config.toml
n_layer = 12
d_model = 96
n_experts = 32
experts_per_token = 2
d_expert = 32
d_shared_expert = 64
activation = "swiglu"
moe_layers = [1, 2, 3, 4, 5, 6, 7, 8, 9, 10, 11]
router_score = "softmax"
normalize_top_k = false
routed_scale = 4.0
balance_loss = 0.00733
balance_bias = false
router_z_loss = 0.001
init_std_router = 0.00975
lr_router = 0.00114
vocab_size = 4096
norm = "rmsnorm"
norm_eps = 1e-06
tie_embeddings = false
optimizer = "muon_variant"
lr = 0.0102
beta1 = 0.93
batch_tokens = 131072
seq_len = 512
train_tokens = 439500000
steps = 3354
dataset = "wikipedia_en"
Below are experts of layer 9 (counted from 0) of a mixture-of-experts language model. Rows are named router (the router's row for the expert), gate (a neuron's input weights, with its number), up (a neuron's input weights, with its number), down (a neuron's output weights, with its number) and show model dimensions 0-95. Each number is 128 + 32 x the weight over its row's rms, rounded and kept within 0 to 255. Numbers have three digits each.
After each expert's rows: a language model's description of what the expert responds to. This comes from a sample of Wikipedia text that the model never trained on.

# expert 28
router:126099160117117128161173171100113159069156125126081070145099166054185164164085111152118119104113187166084130101150108084140103123155120086123124178126140087123108128177140148172138118134116102106111095123162146072098110176087116124140106090081122178162137092168116153062147192137107070097
gate3:114121155113132178145106153133173170115104143170135085106088160105117083159121159132191125151159151134094152083178153115129042067169115115110198139120123162082187121177134123093146189063070126088109092117117123131149156167124093131120123088095088151065113151158151159108163140142160122105
up3:098103154090136109123100101121134164220109163126103174142182149194134083102116107151102146129143175094111103156129094169167162106127116174154104121127159129185127109103085098089108098181124135167075127139098176151140147144172106177116159200138127101136137117167184128208125106157132181098
down3:128126087107158142108091159082125136131030110156114103130176112123154095167121098097130134130101140158098136051126095147103123098151086111118134107146160121111153159170135074145102096086140097112151126160030195130140145128120093088133160132097174095134156116124231166076129142113100164145
What it handles: Words in official organization and event names after the or of, e.g. National, Royal, Public, World War, Department of Public Health.

# expert 1
router:104133179136107158133203125136110159092163167105111126143106148123177174177116132125130129120106156191099098129160052105180098201118101069087110151138121120088137086169186144166148104134100110081130106094129147097126204117057111123122118102094088182159131074130152132105155145141108101104
gate4:155166210133089182141148106156147110168140133130166145142129127120180126182134162141104101114120158120147118180166146084177096154075160105087107102119130197157118118171151102151106064196086163097132092129125133147108159166086129119118102183062057171147108122124141141138095145120143063130
up4:144127118098132154186149104131131140133172183180217139124155123159133164113156128108135132104159075130147093080076183221160079160086143162152122104165167096148139095092108100178130086136102137158101152137098152100195144161094124151100128132116093162197088155150155119136083122120112133099
down4:163096119120134147111127100100133121167155166109069076106156177109133162099165182155109136122168135073143104075116105119150163105079075144129115132166099121202163068096139127109128181169132151160130140073124117107128183079142068116061139139043145105131172110141100133157112101120154119181
What it handles: Word-initial or middle pieces of common Latinate words before suffixes like -ion, -ation, e.g. neg|ot|iations, eff|ic|iency, reg, oper.

# expert 2
router:109132137149130160110137165078098159134174138105129124133095147137112161112113115163086083107068177138114171135135092131153130151160128118090102119155150081065157116179188151154176097189188098118106102071109161088072165148117115125152119080113117174148139099175144162142148136178081076052
gate3:116128134126159091152105108130104176113110095155114080123140073138167142089143126112158076173086145117161180085041179136167149127165132110121126137122128054067183144115170145160126135129169171146121101105131136156115114190133106072130103148166096133156096174200088140127183161173135114087
up3:123120122142149127127117135138128103148144096131112128139095125104080107142135137102189169150046068105058186115163035135112166145173112137117147099120081136173183110159117203135121112104127118167078146108130109122146159167082096134142099125141141095144083110067182095190106128087141183119
down3:139142126198118124089148158123133095097182145153160135125174095090145113162165159135097136140118117128125111102150196185179066169140116095082177062183153164091146178148121101101065035122134135160153137153127117147152138164151108080164133116134144159163160125146093089121116155176145126167
What it handles: Auxiliary and linking verbs and infinitive to right after a subject or relative pronoun, such as was, is, has been, would; also verb-initial pieces like g(athered), to(pped).

# expert 7
router:125127194136064140167160120073084148124174131111099117184136144112115156148089091164102118076074165161114124102149100113186138179142110109134126136151163050087134111156159173127153094128153106114097105115148134058112147149110115150151116105121117160196150053145201179148144154166097136134
gate3:159116154153125028109105091089150164142137104138069162183149184170070083113145133132160134162107121178115146139092120139120121160159049140068119121153159070096114142117150138097111112125143177149140169110166139118082179074103138109154136096146077122177120165158146148123122172146186146150
up3:100089136123108107180102144151118062148144144136159138131099080145148201126134072143110076158099086168130108153079129097133113098159159126160119117107140183122143152136188144144121129088160121145139076164127051091151103089092137129068179110126129129138110140161106058109215116181148101173
down3:121158139096124105127134184175151122078174103069115134181138183094098133167187114137105111124119127140113175081185146071098061127077160142139197130159108145096097119145148085146104062128139144121127092073127126143141134090063090132186142136097106108141121107135069176181117085127114130136
What it handles: Digits and symbols within decimals, percentages, coordinates and table figures, plus words after percentages in census text, e.g. households were.

# expert 20
router:097128183128078146198179143089104143087176122123139124121114167091169140163058087188110100094105156160141133095160115113159113149146093125138078149164123108058100073133118192175120103180117118113110080100130121131077147137119097131135070085118117154125153065166185137107161151113103103123
gate0:102174060123068208153116122148139110119115133140091098174125190138177163142102149150154142083126159104139114124127121148157103098139133119133047121192114118134115139128097115158131124122154083121086108143146072090135125097126107170114102122128158060111211104143100109047073127097140191127
up0:125107128093096123147142133138124148105147115134155173154136185174079142125178117105127152063117067103097193182057118137150185163100158080139115121162184097133137152085184122158112114125176142109113159139119128119140146128104145174188170080155136080067092158147123121166068106083105134166
down0:149061158049114168088118123168080105167169149092099095176098133119122108090169097159191147090139122181104137161176166166128119074129132128124097126097128100106141070117139162149154104091184112105144071164158094136127160147169112104112155165133175118105105099131125091086142106196108087096
What it handles: Pieces inside parentheses, coordinates, time-zone abbreviations and section-header ==, such as (CEST), (DST), 44°12′, birth years.

# expert 25
router:091092136112060133160141155098075166090181132117120106153120142097165190144097103169127129094066171165082127139137128096184104162206126089106117150114201133110166067126110132136155106132135117127091111077154154118120144141115120153167103074094089186172126131154132174079162180115106104124
gate3:157183136151150083144051121094133149154112129114105131106098126045169152132101012174101111146123189152093144143112106146123101114190066130122157090145146209130104102154152169105162109129155144117119114126106110115168142103172185163135170162143125131158121163136156155104128093159132119100
up3:140133142170139172093150137186132123124157111140097095117134154114138136162170199138163108091134090055110074170140155129104166097049157157131149105128046053124145068117135151161139112118170143138138100109091135130076096133111129092126111127108166107156200123154139139183093176135154146182
down3:100132142085089136178138118075096095159178140084138089196115138140161113114100206128113128159130160180141123082095186208072121098139094144113079168115110094126124111130151134180122101105142113085139063140136073122111179096099175101111143104145162086121164158134090170090152148148103111150
What it handles: Lone opening letters of words, mostly S, M, H, O, R and lowercase s, at word starts in names and phrases, e.g. Own, Saddlers.

# expert 10
router:061118179126119131143131123103101143077149152113122107127088158088121167174098069158121117099065163180088177131154127083138123153145115087148129174159164090124176081154139157197152092151142085104085089057150119130110180159061148149151125122142074132140140099152150139105122183134095112085
gate0:121114165063080113178192107145128126120109140106182119109076128142085187176147100102126125101166161206117193141107146099099174157075146161138105125118171125120180081143106156157145139196112131115137151100158098140090156141155090136085165121147099102161133117149090094062134176142161090126
up0:098160120088154119078121161118139097110093164105142133101063142165152133183118125132121171085077131117121134166098169092113136148151141158155096115108123181098101115168125120156159142156108081111211169083161116124141179160168131101172102096145075137108137160100058089076135196144135060100
down0:120148098106104138108125103162154220095065102128112120143125093127067152122169170149148130166115087111173149088157160147087135090129096167100091148091091100166163131096179085130093136168116122145159155104196158139190137116190194171107120094119131139095101143109138108116163080104122190114
What it handles: Opening pieces of personal names, mostly Western first names and surnames in cast lists and rosters, e.g. Pete, Sandberg, Goodwin.

# expert 5
router:110101139129086159165161115091116129095167165086071068154080135124150139132123084147096129087124175154097140133144112076137102153181119117084110149178141094078129111186136180149155096139177108066061068118139149132142141165091140120209107096111101179162145078125137168133150159137106098107
gate3:076111116121109153154111069136137160111121174135138120108040119150181112108148092096122149149132109132124173124102145153110069100229135101109113165116140076088130129146137142094198124099142152118095088081154116163126163097170136064169145131130201153172083124142098096150166127125145069102
up3:114124160189104178090094106098137124099176105160099134125057086168141142102109082114081135147069159111130194146159118144131129099172148173068153125106124057095161135170153155075143124164122136140135127101138138143189160112118127086130159159151145165124089071189094067136128130145178092103
down3:070091071130133119132076065145129174145126112154161126133143114188130149133110128070088132146181134096163083108071129077161130115162173207085086156140103145105104123123211122116116136136112036139122152120139116099117068160129165122096131120091153122139054140145110146117149153124144078127
What it handles: Articles, possessives and quantifiers opening a noun phrase after prepositions or verbs, such as the, a, his, their, several, 's.

# expert 31
router:061118156139126140113151176100111209071175152092107105128112166072167155150109093217121116108118172136085192118185099075191125146148090066098133149156151100116157137135184147147163101147136108118102114130184186104113164131103143158132110127111088143125161115109149154128138134142106086100
gate3:092099134134077077108104114143089194127093112106140128068142170090152141071115110090104143162094104142087170132075077090152158054097129110109114123159205162104162129140184135163186141177182138148106131161130144118113139118108179152150116137128138159143110145155200118104110104144104057126
up3:126168154144106110165068188145115103123153154185153128162092084119119189165169176108129044131139095097127098162166172126108129138084152111112105131079100149157128116100115111155093141194128151108106120070146120148092078147110078135147143067095123178172152113133118152196066130122085132108
down3:132108091096172135182129109202093137127109142128164107113055136155112076139131149136105137126108162088179125135055116124102137122141097154149129115194145085122129143150122093121159112105127085150127137161150138153062145071096006124111050124073120142136115128088108156091132145158142124168
What it handles: Fragments of given names, often Spanish, Slavic or Portuguese, in cast lists and tables, e.g. Trevor, Emanuel, José, Samantha.

# expert 14
router:083115137157083182153189132070131151108147127072098112155119153084162147186100111165091124115124147123135126105142125126146137154170120088110085177149152085091159108129115160189155097152117080122126072102174129095064186147103140104167058104109097147144173056142145137096133149156086104088
gate3:044133124092125113169157129122129113090147093153081149194132150145146099128145095112098138137144094141071159147082153102092120199176071098132094146144110095093097139195111165174145126133155203099138183102096153170110115168128166102142103143144099158124202131119148157132153093130181175127
up3:181122079107088095110130137128081103130125209119171106064076094131140130149084131119128061155098115039158155095134157128121134178134128086094119115139091179098094184154178129063097114123113133122128114164145131121084084128110102138153138112185151102112066130146150196152134143146171108142
down3:151144177094099126134128050158129052185163163100080122129053202157170163110121089082134131113097105130107127101157141129171205152170137118174074161106144140160150125114163109083107163133184187118113162137144146158131127154143123149154100104138133125135125133098070159142126145131139174072
What it handles: Last digit of years and numbers before a line break or table bar, plus infobox field words such as Died, Genus, north, °E.

# expert 13
router:101061151121104145154167124057118127103147173077129098147075141125143171153087112152069098120104154159108176095136114137148098152168100130121110151148152102133162096126161156148162108171145100087074110076170158088081135174110102115160078126111104176177152104170160170112141136177075078080
gate3:144030085132149083088110110103147096132115110175133166129119143127145151165116121131144123114113117149111135100118081158105095179216101140145121065099156118105145165059120139077092125139184154108134132132119094090070131089131075079100108145092078154167187184152157137087113112167145108135
up3:135182150121088104128100209115188109160104120118092118133135118084147146101199046167133144117099078087190130111160144076187162125125144135103162167108086135140183086142118132103163081126113106144118142149117135114207125171121168104117138149158140103175076077113084106162141124102125122152
down3:181069146128202106101108101168109129115218108140092117126181155143120143133091141116134110127162141157129109112151120126218108134179111168113171171172146130138126177061146119139127104186091098195074130132157161124109094118148132074137141189105152080114143158106130126181146142132130109083
What it handles: Prepositions following a verb or noun in narrative prose, especially in, of, during, from, between, e.g. arrested in September.

# expert 26
router:092119134136085135142132177108090157151172159131111132150081135075163194177100086174123108087122143188105124150157097095146125163138073052099097133174147123119134110178168186152107113185124099094108113096138134096113167159068076131149094062123109131185129126153145154123140163121087130078
gate3:096088175163175145151114171128137142124166086067138120083058114160187152124114114107106163085200127176132074146157119105112111112081087092095085121125091165106201148151141116122180129160157136068168157117160080085154128154070100167139148074124175122148097133128136121109134137098122121152
up3:049153127138143098092134183110090129127124114126118124128159152121181096116088147145160166135115158113127185135087136152109137120085039190179142064125157118117118156093099095148125065137101069092127101170120122205123152127090105129132092117131101084158115161124110070072161163143133176091
down3:113218176119156133157096115081158091148135114121122114103059070112065117212096117106089083136151130154149129187151079132115128108156139119098140146106144112170098171137157075110184142129090113174125100132089103099088118168159161126081123138127167116096111116178091070152148112137165141088
What it handles: Leading digits of years and numbers, especially 1, plus name and taxonomy beginnings like St, Sc, Ge(ometridae), Jr, Mr.

# expert 21
router:106095157120089148155161137066086121130145116108125112147088135111142192191093080139132118069067161134106114084137098091168127164143117098108098172146142075036157116158151183136148070142143104123092089108143140059075155144114114148122110083104085137148160079125159145095149157171107114114
gate0:168099161093082109175132087064107117137141102158110141145110115167155154099109108132102156120123093114106089056121144184099117177151115102167119121140110120099163111156156150143147118086158159140107145192138180102138087097091097182085133050102064154205111156180140114154162107114092170145
up0:152081170096121119140105147174168113122125087103150134119130179166160134063119147160121090118104189086217150151099172116128147068132084151133105139169108154109085097132163091059110161191138103129127055146135074166089151070145137107145087175088100138157128117138085162131142118125146135111
down0:145118167129175103094113125121127117155011099178139097099142080129143121159116057120105106121124072084104136129133095091106168154160112112173201152126177134108130151110079159147144096135119102123119123070096175128096141112074147129107137124055118148089180079134160071148131147092169115132
What it handles: Plural subject words like these, they, some, people, and census statistics text, such as Males had a median income.

# expert 16
router:097071165134094098125154147129084186073169169090080097169132163084191155138118100181127110123098171164089142091138121103177105192155089115109069142137183108116158129185136145126186115148135127097122094126154111114077126144078076140165119100099134114152163106179133123131176115127120070112
gate3:136138160097097102166110098152129159173132156077161138124070146092227135114158136149162135201112126121132078115148128118096128125143120142141116182149089105117184114177154170087195160174162160133133106153126095120062088089140079142179151139087104124129096121144178160146158137070128153174
up3:139096041132110093146193140159112136195136126153106082125130101169145149121160095120104156092142174137113142091216085082158131153062146144121176146123164190156168147120129140162125157132164138091139148087147155102165114117127158117133141127116112142159111141132042189159139143136047119132
down3:182088128115092159119140116138173072149165150104133116137104043078156178170125083105123092121146170069089133085127170164097165152161187118105120074135145095104106119164119085187120101093132111189188118158174143136116120138098120198158105128142129127090136161148149106102082142087128133088
What it handles: Single opening letters or short starts of proper nouns and words, especially L, D, l, d, Al, e.g. Latvia, Latin, dissident.

# expert 29
router:062117162124088141123181111075100159102171128100121097143107139092150188178079104158092103101093178174112125114163117102148133179155099094102122159164159089105148131169152147166139125136123102105077076088140164077090157162091129123176100125100102179154162053139170133123139160144102093081
gate0:166094123148155181136074039052150154115135097074160056108129105129105163161108153145160135136126114150110108153124141171107152098115129122142115177160089112125134127147084145190134160079089108107177120143125129066099113133072126114126107136161136164147186133129174099119162140154197065085
up0:136162112141177140149159085183121132140153116186153128142098179166139147092174130146171081137141050098130149157127117135170169117152141110127087102123176096104067122099139131167121122105165125131181077151078044153147155070074116109113089189160060133146106098110106150147090146103134118108
down0:159129108159141129167108104098127109131000135110148105112100130104152155116132113077147132118117119121121113120071103115008139087131130137136128191157131104112123069114114105126114121075134151154121125148108161145117148154132144092136120161145114125116122137128122088158141125122162099122
What it handles: Inner fragments of foreign surnames, place names and Latin species names, such as Medved(e)va, Cap(e) Town, Lonchoc(ar)pus, -ington, -chester.